config.yaml
num_hidden_layers: 14
hidden_size: 512
n_experts: 16
experts_per_token: 1
d_expert: 608
d_shared_expert: 0
hidden_act: "tanh_gelu"
moe_layers: [2, 3, 4, 5, 6, 7, 8, 9, 10, 11, 12, 13]
router_score: "sigmoid"
normalize_top_k: false
routed_scale: 1.0
balance_loss: 0.000291
balance_bias: true
scale_expert_input: true
init_std_router: 0.0271
lr_router: 0.000676
num_attention_heads: 8
num_key_value_heads: 2
head_dim: 64
vocab_size: 16384
norm: "rmsnorm"
norm_place: "pre"
norm_eps: 1e-05
positions: "rope"
rope_theta: 10000.0
rope_fraction: 1.0
qk_norm: false
attn_scale: 0.125
tie_word_embeddings: false
parallel_block: false
init: "normal"
init_std_qkv: 0.0149
init_std_o: 0.00282
init_std_up: 0.0149
init_std_down: 0.00282
optimizer: "adamw"
learning_rate: 0.000672
lr_mult_up: 0.917
beta1: 0.9
beta2: 0.99
lr_head: 0.00658
warmup_steps: 247
schedule: "wsd"
decay_fraction: 0.825
decay_shape: "linear"
final_lr_fraction: 0.0
batch_tokens: [65536, 131072, 196608]
max_seq_len: 1024
doc_mask: true
train_tokens: 629100000
max_steps: 5172
dataset: "wikipedia_en"
Below are experts of layer 6 (counted from 0) of a mixture-of-experts language model. Rows are named router (the router's row for the expert), down (a neuron's output weights, with its number) and show model dimensions 64-127. Each number is 128 + 24 x the weight over its row's rms, rounded and kept within 0 to 255. Numbers have three digits each.
After each expert's rows: a language model's description of what the expert responds to. This comes from a sample of Wikipedia text that the model never trained on.

# expert 9
router:124139144137114167110108151204165093130074163133109156097094142117132086131110109129103107152125121120168120111151111106120124124127138122164139119166116141129164120121125137110078131115119103
down4:135150115110140098125118104174152126100099157144121124168109103129136128109137137079120154132121138130136100108156122129119117085129152126140126154137110151118110131134158120122084087144087143
down5:173138145174116142130116094159136117133146125130138132176175105193115113117122159129123134134146128068120152121147153150180150108127103128115115088145143128162130091129118124106139158127143133
down6:100123085120147124127123136145113171120072139106122092115091126132125162135111128079103119137141149128139164137159151184128130120079128170134071169120108098129118103112120149098180143093104148
down7:166094113104148111118158156115140093137099129143140106139134106148159132090147134162137153160110092137158134130122137148121146135174127127138168169118135145127126175104188180112186110162089133
down8:131137148123093158105165101133142121125150160113145160110170181132173154129136106140153132127117079107158118127118097129137159138161118126166115092146098178117110136110112104127119117138159134
down9:147128103122146140111135152107138112148080111155136152073131101110137096100110142113128153138174123137145137132147134098123147157135152111155177144151160088151139097109136158115124108106152090
down10:140135120116114144102143136120133159104129139163121133172142151113138097098143144089145089113149129147111160149153121086116104117118168108130143124159115102097118121153105171116081127140159131
down11:117127153125103145105117162092152154148138086174111148133081130094124106127105133139116152123159154127149092112099115131109113107145119121123091109102121108130107139151156081134117106113119119
down12:145144127167115093134130119124178145102134147109127139089078134118132104080135096109106143137117077136131188171094162171109128117160159172113173175095117126094141107140119109167141155109080142
down13:111149132167157114100140111128146160126117139126138106136137126147136088133130153125139127168173108102157154150133086147126166127140132115151113106140126172097150114131127117086129173110092150
Words and punctuation in articles on songs, albums and bands, such as music, song, album, recorded, and quoted titles.

# expert 2
router:148129110134088154112170168157150108130147120127083167133130144112128096124102163112079138092149148133175106115105122134114149100128123121171143145153138161140143130109126097051154095118151117
down4:121118084144136120152109147128138116156094135121147121119134119216142127099153107095159132131102140136083141155088092124133122072163100135117103099113156136137103143129131129140163124115151134
down5:155145128146123101130174069150104122123143139138112135118132096128115195130170109135085143126109124137085079102159138145119122160115081138124107110116155103122103084146144143082148143109082116
down6:104124141112145140111162125121148105138137143125134151081165128136118095177140158151109132177140127125120128098139152090109126135108147126164122125123097118086066125149150071094125156134122150
down7:099116124116141148138158134104140067121147142108088104097101149161094126108146147110124127124121147107105099108155131126130098102091115083108159134138149155129140123164093090146125107112145154
down8:154134096138147123109093165137126142162133139157151096137151118141127165185105169135113167088147062108132151087125119134134073145123069109139188154109155137120100120146159132151125183130133130
down9:149152153165127100131122151091102115136114121157169086135174149135108119122158181132091142121122146142128120146117144097055159157168130177099115139129128164143144156156137144098125168115125160
down10:133154175126134133080115062082139125117143111094107126132122153112142079115121094185124130127157126099097096127138087104110109079137129112142137120118108109182109114128187096152131136110093155
down11:137115150134134125163130092129144120139122089140109129129122131160118140150110118117133117092154141140158129120122127155086105196124153140127127147135122113112133108083155117102138123134117112
down12:145125138116135123135139180140146115123141135143133158127121125129146141112134102146118083127142111134089142204147068193091111143111085113127130151127119107133111125146137107115071109140128120
down13:115172093184168091123122155174117112154089100129103101133143130120108085114132141138116139152111149138129136096124179115153138134148119146153159152088152166124167143092129125116132176113136111
Word pieces and whole words inside ordinary nouns and infobox fields, e.g. Private, company, Personal information, Funding, Breeding.

# expert 4
router:128139110119087124127111148177166138140137122135103158101096166104130129112123142130101081138161110139170119103117136105100103148162076133121141125169156119161127108091126088120083123137157064
down4:098084139107119123150137119108091134150136130112123131126127126094128100162153144155138116150163126131121076137111108127130147165148143127149073149106086170136124124137154084122136144128152135
down5:119087128157140163139143161078101077137128104135144125118133158150135157139147129140125124122149181098129116113159142122148180170131129120097151130142127136096143119100117114133168082133154163
down6:137111124108129153132093131152140131162130137102159118147072144086109142137129188119149106105115194095107120144107105141084115145101135118105156111108082157117163147151139133116091208133147168
down7:114155124126133100131104118162149116145118172104134120110120143121140113119107123112137143154089139128146160112103149131148146070153118163175138138127148127115159121107114153149125177076156163
down8:112144120109115127145091096135136122145139111181120155128126133103144110137135099113156131119125136184121103129106096121128092136097112160150141146136127147129091110133172167118135115114120105
down9:114131121108136087134078131095155127100162120110111129177141175107098132137065145159133133142132141156121143152149121120081121106106089130096112113120118063143082150150101140114142154127141076
down10:135109154140124165145152101117154120153121083130107109130116105097134100102064125145120108112180102107109121108179130164128115135142092136166119083141102125113086143125112101140116139109179093
down11:117101136161076107104134106135168146084148153120111121147123137124156084160135135129122091137168126160117153122165162119124185133130131167133091140154135155141101101132132173105143123120102096
down12:116106108109134142147124116087102096138112171126100111104106135105110131126108094111118139121125144188106138108129150154136115170094151127169109162162127148110122113191119084087082170094088103
down13:082138145149140163100138130108159114143128110126142082145168174101117099100086127130110143130095122177114112112144143136136132149124133156193108145103121192097117122141107162122117112145146113
Single capital letters and short pieces right after a capital, in abbreviations, codes and names, e.g. CA, VF-151, Bon Jovi, AO.

# expert 12
router:120092105106140133114125136154159110143132127138124108111127131114135139137130102136057146096151155100173132113095080115118103141130116121136148115155131130118156120123096091123116142122132117
down4:147101114147147151143125114078129107106101101137151133143105131122091085118107150092117150122130094166134118140167143119112059196179151154119097131149175219098104111135140139108147116110131121
down5:118146147053127112082103104135113105112100120109111110144152126117116086141151122130106140132129117133135136095110152166130129136058149151090145152132159115150133140100101134146123145108109151
down6:103105161143160129169160136092132122127168159138131131117173123114122108122152160099123101158147141157112119110107091153138061120118120143118110105119106126080161145130147151111161137117120128
down7:131052103149133125145110140098170134167144104111144112106141096112132163112152111141116103116159089088118134162106103134114126095149129148141145147106137116144179110120159151140100130145166087
down8:098139109137179132114153123148112150094128070128170153125136118114104136130090129194123098107141129140126120103124146157121144126126125122125126097135123137168155113101116079090116113167178143
down9:105084131147133125147126112092122162086173153097132143115110155124125123147119125144139135171122111136095123157132095145121103138126125103162123109108142150160144129093174129115125094130142162
down10:095150120126149160107088128096163124098137083133115155108133097152099105131117143133150125111122130100128152133124067151116059126102102143117070168159116107159111115150116111146107127119127119
down11:086082123100160164108145094121104119164137152074130145165138121109080104094121144135111134144112126130125171128140133115140098149130164138137128120156130150132146105074087113138121127090150159
down12:109143114134108147160137135132113081135095072078148107135150157149108115175140127156094122135094134131077113139146138111097164113121132130118134111143118143070105093123063146091131166126150125
down13:134151149124095143126136118138105092145146116118127140112134179115124138130097116121127164130108096163146146162078129151156124109107198187129114142145193138135173110155104126109141145137125109
Word pieces in scientific terms, foreign place names and numbers, e.g. Prokinetics, Zürich, atom, oxygen, COVID, Highway, coordinates.

# expert 11
router:123138136114121123093133135208148104111151146149075147082100142137131122115117165133115129182137114141142141129094111092120100149145096116098142098144128120127127113119114115118094124133099152
down4:116165144086142155100122078127126091108159187155140087137160167087138118158130135088134075075145127101122141136057090133122101136135145160129106090097132091108131130103109125166122119097148142
down5:131132101145132161137119108129103112187098156125114126135169121115129163106146147129101096111105096126121110141140143170079121099131124118158141132158146122161138151130126174120151159144105132
down6:120136119095064132162122166133140080120155207182140155140146126109108145125132134138132116147125146152138121129090154111155145129142126121128116121130111116185181154162150153121106164150111135
down7:118131160144094087145124134170110156169131124134169098092097103165191157126116128126117151142168115143152116165130134139125120155114156125085137098088103172092123180056182128138091139130103115
down8:121101099140140142139117132144128123110136139111155095192122158099101159145098137111122117143126159144139119136119097146136129139115084160134143129110109099106098082088129104165124168119143154
down9:181137121131101133172162076127091147140105090195181133097130138101119125118129111151084133142066125143127138152132170139124141131105129103132187107130101122125117130113132162125109113158107149
down10:146112149073156176159119168158128113141133139129141082149172110136158138140168135088111119118154106118125093131093094144103171150133137114115106133108118149111120137145162166140161150127105150
down11:129123117109103156135106136120149137155157122138115098086136109132149130122117117105137147109133126151133126157120135119117127155124142101134074158060120133102130093129149095116117106081135125
down12:163131117108156138158110198124121118135140134151150138111123125140079119116142138134093100167116130123124126108118162170180117115135112141103131111146111132129113135125129138101098136145131100
down13:160110068109149127123150117125092122129120119122131108140101129145120096131151125156097128136143089159114134132161138082135110153151154151133124156113159184145176156132138129128086124128134145
Final digits, decimal points and percent signs in election results, census figures and statistics tables, such as 1,080, 36.4%, 649 households.

# expert 3
router:088149108090118157157111159186147101128137131073127168110120148095139124136090138150127137145137114131170138124136123130139115131162154133161144122157171150112111121074118113142076118131127087
down4:102098155149148137093153091121134119120105143143123116162086141131125121106108125085142097156109151125143151175138113162122121100118145125092112139162098138157140131110140163113117132099099145
down5:135098128135177156139153101112130130088152118135128113201099133146157121135123120099174107121123097167123204130110112117127118122163140107152119122140098144121122161134174102132162126100124167
down6:112087149093110105125133117105099174139152130097091130109120086113146140098165093175121107140147200129083147110109106095180107081114119114149162136117074160109119140147127162189166107149076105
down7:169103103136146148136130104098114099118099130125142111114152165122151099088130075155126155143155111149148103140123135170106153165141127147170111122134172133131067096136101121123113081104115112
down8:098150141107135133102098129100154147156126124109142161142139105142070154169162143101117132116108137140117122154123114176116089087154129158128129128136150056115101146104136131140172110127118172
down9:149160149104129130153110097158130105110105115104124142113142136120125155097141185090137095150105119133173136087134133145121112128137102098121132153121123134146081101105126129097115118115147143
down10:117164139107128106142108124082136141049125128167172114131164160166120152086121084103118141129147117119120106170139083089132144163132121173140126153115104131124119165095132116147219158127135121
down11:109104158115102124159130124165137181142144134099139131107136123082133140139078148118121119132096160097141119148125107109107097117159097120133139156113173118128133128165141133177136164096148104
down12:113123134108102171154100144115110157125142131180137118100118091146144168151120119127124131148058105153109127160126081113145184141110130152163135083106160119157160109107104149147090127136142111
down13:104163132122130165127122105125133104138166131160142120136152106087159155149113083102120143112136132141122140101139111128122145175077126108108120126056102120131111137119146166154104090127142125
Day numbers, years and counts in biographies and tables, plus life-event verbs after he, such as died, graduated, wrote, studied.

# expert 5
router:133133137095128135125149159185124104169121106103138163097105146109151109127107133121109119158141133145166128146161122102104105127159074118159128102150116150142155119110100134122110119113123109
down4:154196131143111097118113103149165157114122114097129126096181136126137137183122138139131160121115150107153180128117183087102165096134130120128123123134106130159138131069138092130128171123142125
down5:141155120131124107099122147112132129119136088149103121131140139137116161115115146115137095163114114146134161119119098107107111123114174080122126116141140115155155127124137126116116091145131114
down6:119095115118135144130158134132090134160154124176125109098117154100134120113077131166093119130120099143136088094147131100130188151144123136105162173193129134104104086124117122122133098105111116
down7:114158148163152112122124138095170125150125157139168115163148140142146080118159139112176160101129142112113087131157139150132164146147109191150075128125093108115098156126131145149115121134136142
down8:120131170142094144138128075148115077144114122112079122150128128131137108146143122147086163126146151120139101179116120104154149146107106131122096140134131147115041121118162135107152100123123120
down9:115122108138162130117127111120122121143149153159182139152128113141199144123134188119156116115095168130124152121112113119154159142114120149140162112113133090121169133142146121106149103191128084
down10:119141141153084152135100102113122133123164118144139134149088119103131144137095124139089141127095154103145101149122097135139165136117175129163135160123122127168109105110127129103137079135131097
down11:123140100098098137143110140131120079093126099116122144155110140104113124106134133146102135148127152156084161130127086072108088102113162069103152135139143141144182121170115134127123101116115133
down12:115145162147094105110137141114157111124132171119144137139110130111101122170136136141134173113140132123118091146130148092125110107187143118102127119135130136122112155130108150137121151110123173
down13:115116130152117113107095102130126136071097108096122141129154151152133139148146132163112161134099146134143098163126105117112086099094139146156129114147124183107106109075126147149157127089141110
Shipwreck verbs in shipwreck lists (ran aground, foundered, beached, driven ashore), plus table pipes, spaces, section markers and building words.

# expert 8
router:132089124130091129160154144171175120115138102102139156105143144137142120115119123135116152132161158122157127135097091109107155108188133116134123130140155130091141117103077129104116119130130090
down4:142100150124166083147151077097212117132136135118099118104126126135129151096145069100092092120135098105113175160105119186147149114144138157111119132185127158078129132105154136138128156099136124
down5:101119142114136097108139111111139139125130131108094112167140127095128150142128182143112135144120109126173157131112053115120148118118124104156116133088115113137087173135108117125138166121125166
down6:181124152137114137120113095102119159111143158123138129148135113126113172114171135151153114135144127131179157128134124095125126120107129101146116117162161117153136128153121134131125157159126136
down7:096120106157144120103104113168084123164112157103134140102137153082100119138091163096081100118110075150127132077115104165123169128139090138146139102166129130134109139185107166144134119135096142
down8:123112126137134157126126081122164084156144112094080134136124120083107104105139104145129161118125116081135172145112112143130122104147131143127145138147166112117108133103163127145121175097123156
down9:128138112187122107088120102119120153103100144134115166117217139132121165133131118105168086112119076113131144125062131112109115100093167113090101138112156149136094175146122181119137115114130143
down10:127176147096118126102126115149091147086143125140121136147151123137094107147134122141134112138107103139139130111170178120100119130100099164121166084130146115100119137162106101080128129116127114
down11:120161094147177127138166125115078124173163118118109116130143129144143140148101087122089107123117098109095113178086131131098128093124106165117108144122132144102124127158110152116116149149074129
down12:105110130114119120144097148089158099091136159150122132127133142152129155160136115114073117120126107138103134095130135137170153162106154121142069134176148111143146108145090132115121097132131129
down13:081131135139129080154132145108128093182117115187164126157123114155144115121147178151111140094133107169115101154129097146130137145175139116168126141081153152062154125093134143163074110103169163
Job titles, award words and prepositions in biographies and award lists, e.g. president, director, professor, Best Writer, honorary fellow.

# expert 15
router:118148100113136143141138131134128098136132157145115132122106140124118112123116136193093107139166168129159152126128125130109132108161080119152120111174137186142133140114128072145128123141099154
down4:117142109073107134154163126103148145137151159132197093146151124040120114103120129155137153108144097148139117112122124088149098148112172138147108166113115133109082146079119128105156106118114179
down5:111105145127158075138090108131104133121118121126157137115152105150149135122150164156167103139161130136145140100139120147161114161142135091146125128163032142121108138187152108080140100117157111
down6:088144111089092105122172162122130124169131143099124075132128163120160117125180174108090180141149118123118130155111105105127084119127102122112131162126119148175104116114109111128164157095114153
down7:148112147152136152166146109093128130096153140117115116127116141114120141120162129158137140167122131127107178106133149159147146058124125154154122122154127140099117212123110121160159139122112132
down8:120144105138129116099123140108161158142140169156144144130077119144142128118104099125121140141134158146108140120147154090135129170152095123168127110105107111128128148167121130079116084096126152
down9:135137134208116115185109117114159145169127141122145060135143087104134070148114137155091103133109131146108135153154124154115117109140147152120107144154084144141083163102104105128119120140101102
down10:167161073163102091169139114098125148121133132133167130128144153131100136094066122113137110108138137116151166116089138120121143117094153117081124148196130104097130131116130099109124107157128133
down11:165110149159125132133099101138097100128146181100110162110114098133139124134094140109132096144171144131170133136141168137107119191163134141112175105128159154136167130128132159106127117141132086
down12:115151098105162142138152142185110147131105130115134122133117129119147129105130094083126135150145125110124115144144125107117130136157143100148161132142130092146145131127119119081084138094105107
down13:124121157177126103089122116095188120161166109154145143152129127133129120157151136102140118093154127103145145183147121122109109152126119105113131155137102151130106119165108130107097137140128168
Plural suffixes completing nouns, often after numbers or these/other, such as chann-els, regim-ents, sh-eets, troops, cells.

# expert 14
router:143126064120104170152141181136131108106133154115092136149101144113163103108099121145113129137158155104185147133122094105124115118125109119134149081145156172122155149109147088112135109092122141
down4:089114142115103137099117120096109088171144103141122095144152092162152092161122183051115161151163085168131145064159171125088123144164167105117142140134135127135168105134135095141173159127130093
down5:168089168128155123163101143127151145135109074068129144143142111093140135148136133133132120134143138088152156125132133125134155118131121115132106131115180087103111164131132129152134133113095137
down6:150099146061150128159100131127155154174156123098133158101110088131075135085156131150156104162132094142112090134127133120092122099153127125092106157148133166138145131156147100090123140105145114
down7:117142113162081168126140126130076083142138085106158123095174114122106129147139125098112123132110119162105134154116178156088105132130090113127086127122156142093143123151140149127070108102143110
down8:027149124172112160152089123151109159134132145160148125170146144123146140115130129136068156146157125164127156129137120123143112171165144120117139099122105138108109107126106147117132140147119141
down9:108102098136119105128144121137168145126145123134159111132129128139114124132134137139103156114102070088104132119115098134105159084160156128102187145059122158133125168143142126134177144121104131
down10:140106148142137125116154183151128144144187102082144165117132129123155113140141117131151143104140108106102174105144123146154083166102149148130139129189152110128129105151107084172149130131098124
down11:140109126117133098145103136147123130122145119118166136144088130092136153120116138135146172114156097151099098124094101107164095149146087161111111124131125099126114166161145122092123100112130098
down12:144143122130137179100128146140083106157146141153127121129102120149142121127205103126124132107120106146138115164159098134146197123135160128130154107091144126145109131103106096147129115127119125
down13:110109169123126163135127193166180128117153126147120145097164134153156145148161163121122130133149099129106118131137144134152151138110111152134126176175138122105154131146159151102142136110087132
Final pieces of English surnames and place names, often in tables, e.g. -ston, -ley, -ham, Walters, Merseyside, Kendall.

# expert 10
router:098127096099129152150143150138135106167114145129145144141141123089114117155085117133093129120143111131173146141152126104119122127166156116163140087163155140125110112099087116106079123105136102
down4:093152158096118107133083109098114158166098151120081136104134108133156117153154101104109114119126154137134129136121115126157088122092184110151136136146105133157139116165110111110135114117155163
down5:139148140136159122118132136106118146141128143149114125117178103118103161148115133116147097091144128121187146139160141142140134155121177084138116179115143124122106126149142157123109135180132156
down6:134145138165124108149117120181167116072145155138102121112171108105137165158136117147157116131116115157105113109119150173124164139111096140126136141136112123169090119130123137153101141136142162
down7:171193101085095136164158106107140132158148122143138133147117133130138157101155130140135141158108098156131137123125101116099108094104120127102036128140124107141153147157140184106118162130100158
down8:101148129120099122126151127173118159122134150132148105147117110097126118155154139127145092123168111116122130127149126123109149171142166132158130135106144125127123121138060166136104163112165073
down9:115152163078179116124172105149119144105170131120157115144094170112119120153149150101156163120108114133082107124097134169145119145103102102150155141122095133140160138136133079118107119125159133
down10:139111090111153160137138140118112128135130114098142133126114106153162134084106127114153133140118135132116123185164120161104127070128128125077143138151132128139116177097138124115134120111107120
down11:118127181141104109129165150098077149136147129123122114147145153070153174191141137113138130132148079094159143113129175074126176144096120109114143111111131151151097119132168138109168112148101092
down12:159155136121139137110136154142150125100132146119121040157115104144097126159133110128101102068141121146120132114129149118118125159155102117118112106111130135116142102165103096116116147138098154
down13:097131132112105137146123113151140108140118136162139140129139153130122131143151146107109146124130174106186152140145087137150089176106122150149144174154096093188170096123098110147124151130172093
Verbs, pronouns and prepositions in plot summaries of films, shows and games, e.g. finds, becomes, her, to, relationship, wife.

# expert 13
router:130126119133126157152130134155146113160142134144118141102112171117146101162108128105146128169140144118193112129118156089121114127120093133144149109165161181119131083104136096146141132107116118
down4:110165134122111143127114143122099136140104137137115141141092162130154173124104113116163111139098135155111132128150181098119136113122134176131109121157117103076133118140108154100131106160085138
down5:154091083158125147141162142095134132121119126141101120124147129140129123153093122124167152169127128148116126113114138109139179097134087124121110118105093125132131118119126135140112116098111105
down6:112129103102142138185117107133155174163114146131104140089157120146154161138115097162119143104172109135124106128116133126124121101113193094141126079130118112117101144144152113169108162106133129
down7:106127105139122071130124125125118119130118145123088170118137160123112118152157134097127115118187127193169132096122121137121123121106115142135113126112145145150153123130128083098097093084160095
down8:154090147159171106147087121162152124177137125135117156131074164120092160119111137164096124148111090129140146136105099122143095178111136152114145181138127152139126098155098127117126123129079098
down9:095156133180108109116138120102149088095147119122130123131101106170086093155107098142134137083155152102114149123137127135106139120091114098080131119159158136150155112110097132140122130139117125
down10:115081182160139161173118143114124132084133116102076107101134119163118168076127137131141150142117118088121126167134127146160144122125127119118080090129130163108163126169138129107144140086155114
down11:134161141137166146138143113175161132131123087146129160119120060164092118110155164161096128128095128106133199121159127120127144131121136148159140123098150133152144104155114121127156131132089104
down12:147115136107118130122112175159174141084143096126126147153128139118163158058129124045114176113109084121094127120146113179151154137156119118132125139113138101163116140153189127132120103137151128
down13:144152147153125158120133099120099101199150150087082143127094123141102122144128156073140138151100124134124127136158144110104084128112131164131117190134170103104131121127079095123146165166088130
Coordinating and comparing words joining phrases, mainly and, or, but, than, this, same, as in little or no, men's and women's.

# expert 7
router:135131122118108140159167126166161125157109119135140148043122132120141142139093126128098120112155144095151119118084116125124139144184118150133117100166099129140136150099094114096105104121122110
down4:108118153146111132138143128146112119100132094164093112155126131110127140140089172169103122149136159112161127125118138152136101112108168100133110152083136104124109121110136135114137081134152061
down5:145134124069123136108094184127128127091128100110140111114107102116148087151127105127140133090128111115081096116125136117125131130146102140076141150151124142145096138134126119150108130118133128
down6:168085176152108166125131094126094127086201165096129096148096121152133127108155129133143149151134131104119095157124113141106138135173087071087141142124135118119150143167140124109123105179122161
down7:137126138114099130082118132085150109172139137148165122137126166130148160128138122107171107110109131162092127098111125161103098146140170089153171119145155119128145143168103104131139142092150154
down8:121157139130104127149133133100144109111121079086123082146113141141153137108134122121129062122091134160120123157163125123153071129125132128153118126131111118114103130084091138142105114109155164
down9:125128125110126101119104099108115142116136113127174123125090104104168122115157143127103108164141087141137134126145141114135126155110128168144166108123166133105117172143142129101151125150108164
down10:156103141112091134145110111124126146146123161097124157131148119143123095158093128123121169122130117134153118134152071140129136084139119104147167155103129136095154130141116137176156129119142119
down11:129128124104136139153093106156168113143124095153148117134140129125134138119114126148160133105105119150116146174112137140089100161085096113128145140108103136120140129140122097130096140128149116
down12:125128101131089097104122103108121157124170146145087163131120078121113153105162194113121130154170131100143136118134120110134140122159136146094146128146158146112108144130107147098122165159126145
down13:106110101150095125095093097115099144149167142168146165105141126101132132137119118154129143160128143124159165128115146155137121113094143053116150153125125135142114126110154118115143112131132141
Species-article fields and naming words, such as Genus:, family, Authority, Synonyms, plus "derives from" and "List of".

# expert 1
router:106124076147150112136147139140182109147158141131104157151111144126095121116120106136125132156171128110155112126135135115128111115137095128105139134188104147146165139116109124110118144125127173
down4:149136114097143150148131129141146086086131149079148104145112123125130089129121147127150147117118109140140143115128124097147159154139096150127156099120118154166126139115154135106117102101144137
down5:140136084131164118136080096157160142120110083156124106131159114117154137141094119118109102144128146158108172097123118131153168101148104128156154114140097071107141126101122158154108180158115143
down6:142152155142119141142137088120154136130152110133135134092150146169133171140106115116126139142152113139091151121129075157130125191137140107109170148107122092104106129101163153129127121099115110
down7:133159137136120149127130160151148144171147122163138151134125091096169171147102121111087097154115115129123157136103095114092104140092128129129125120150094092123063117132112160121119097118114114
down8:148145141141112110117087142133157180101123102122108113154114118163127104118121142122137127143104142128154108141118133179155123168118090158137111141133161113118190104136150110172124097103120100
down9:152114128140131114112144077163147130113159164100123151161125100123159089152092115127136124118110109138121159167107130117091177137116140131145153137109152148174124121135092144137153134126132094
down10:114125123119121153129099136083078133110116134104161149110096083100143098149124118184094104125165131167136097126108174121131097131138138143110155118140123162131112134136120135116146159121142160
down11:125165136140121063160135168135123135111137123146127107131190136160141146123106126120135172112129132118120176150182165094100071129123110110110103112112113179115134129137121111114116122141131126
down12:131142151113114152079126167113146080122139101147139125154108122082132129128149153094139163095182184133138115117132139134087101138157105141078135140150108083155160141154156129111133123115112161
down13:152133096167099061129155114111140118145142107116135121134093158151098121126117106142114159155177098135133161104147171157161128159113124114129182142152155124139085079127130110127140102150145123
Last pieces of nouns and nouns after prefixes, especially sports and time words, such as re-play, decim-ation, season, round, century.

# expert 0
router:130112063115089118140143132141130120108129132125104123120119131113141132123087110130112108131123145124156106144151119105176087125159122141141133105178137135192142155131126105125129120117130113
down4:090169140124135146097107079118070161099181115120134114101148119120122108154085151118127120111121138136138129129155129103128089089140141148124140135102159099145102102140136112140131136131176114
down5:138147155138140133115137131108098178135087122126145128095102121088119133100143142200157136087125116174145129101157113130118155121184123112152164107131148118153170113112156121172145118138133146
down6:143109110105145090145153094149132099117146154122135153113167131089067147118139129149127144133088090131144132156165108121174112127151156126126102176094109125110095122144145135146157077115139111
down7:164092088138121127135137134108113099150165067112113111171149116154139099121138159119121162089167119107126119107144134187105133130171133113147067120130128137130162130111139081139108115090144101
down8:160118093120098137177102168125180137152147122126104140136100134151147108150109121130114127154148097113114138184171123156123133114135087075156123158139139160114082119153085105124130132073120138
down9:114141170112173116151050144163125117159144164122160140121161112101098114087157174138143155170118126117194131116126106142122121157145137112136109125142138116147146129124121063131143144112133141
down10:115108154135175088092156098170127082150080144088105141141107126104100160130140175148117120127131131141083127127101139137136125117117138121079130122091086120127092147178122106087130156064116084
down11:106146095082150109099131124138128141110105113111111159158134129106130137123129130124088105148183117105144179120123137134163139111126158121105079105108150129119103116130101126142110108137125155
down12:100173150145104123139125098090148115121090132081140153140060138143141091110122094129135126113098134108134116135130135131122172130089150137123168155132086118075113107113104104171133135164060145
down13:127136115102124135123117104156130079125163119133127151126140147092121125172119133128096125142129109086106086098215087086166140140117120146153136154151089120152160125129148165160136129110107115
Word pieces inside Arabic, South Asian and other non-English names and places, e.g. Al Aziziyah, Kabamba, Khan; also date digits.

# expert 6
router:136104144083132152146097165175163117143117121125102141096111138100156121142128128145121079140160151135145127123143136138162109133137063138159153127118133160168144122109153106121128062140112102
down4:095124091087078111109156126099138116161118158123187109149152137156112127112109191158164151098162139129098086163116139160113133111138086083111125097113124125108147079148100132100135152146162107
down5:116139138105092098130162126115143126153130090102166080117137100144109079155117109104121111151108096112162144134125152113150127101153169137141188123142132060092126118105099130149121087080080139
down6:131104090133166155122137137132144162129126104113075098154134147133141135118133146076144115129132121062125114135150111115163137101092151183160084110113115132184147147119145122135104160145086135
down7:119128150143154117136121142163136084129097152148124157174128136162156125111134129121134119129111113077123112104095122118135101139145109169105155118131098133084145164100103112121156119090145082
down8:145144138134109129135126125143109191127130106162139135129149111122137133092170128143149110105109133143082129104146130093083126122142126113144090109119147129102122103148118205154125151131106151
down9:135152141122156101109132100096119134179138127128070127154141123096096105168102166107092128136122170138126114171126136140159126101119118133180151152103120125126116107147111157153137159129172101
down10:144113137138153127190139092143108116151098153106099143123114182120156124125103115099108141080130146133131115113182114124115157113083145167154099112112110166124137110121165140133148112125147117
down11:130122117081116165162127120134118113102096104147114127162109129155113131162087120112147084099166111101114140103124131151131095098131114143109080110137106106153165147124163114124133162152186148
down12:146110136112140193103116101082135136151147131112117145154104126115107108165153109102159107121119146130121140104119101097121194110123137114175109142088130116144141105158114090139120101108076118
down13:142135120129148083170128155160132144146118142133114110127138097170146127116107067154112153123137130114132139124171088126089123097174139088132126126092138142151086113142114122117139135091128140
Function words and nouns in military unit names and histories, e.g. of, the, Army, Regiment, Armoured Division, Air Force.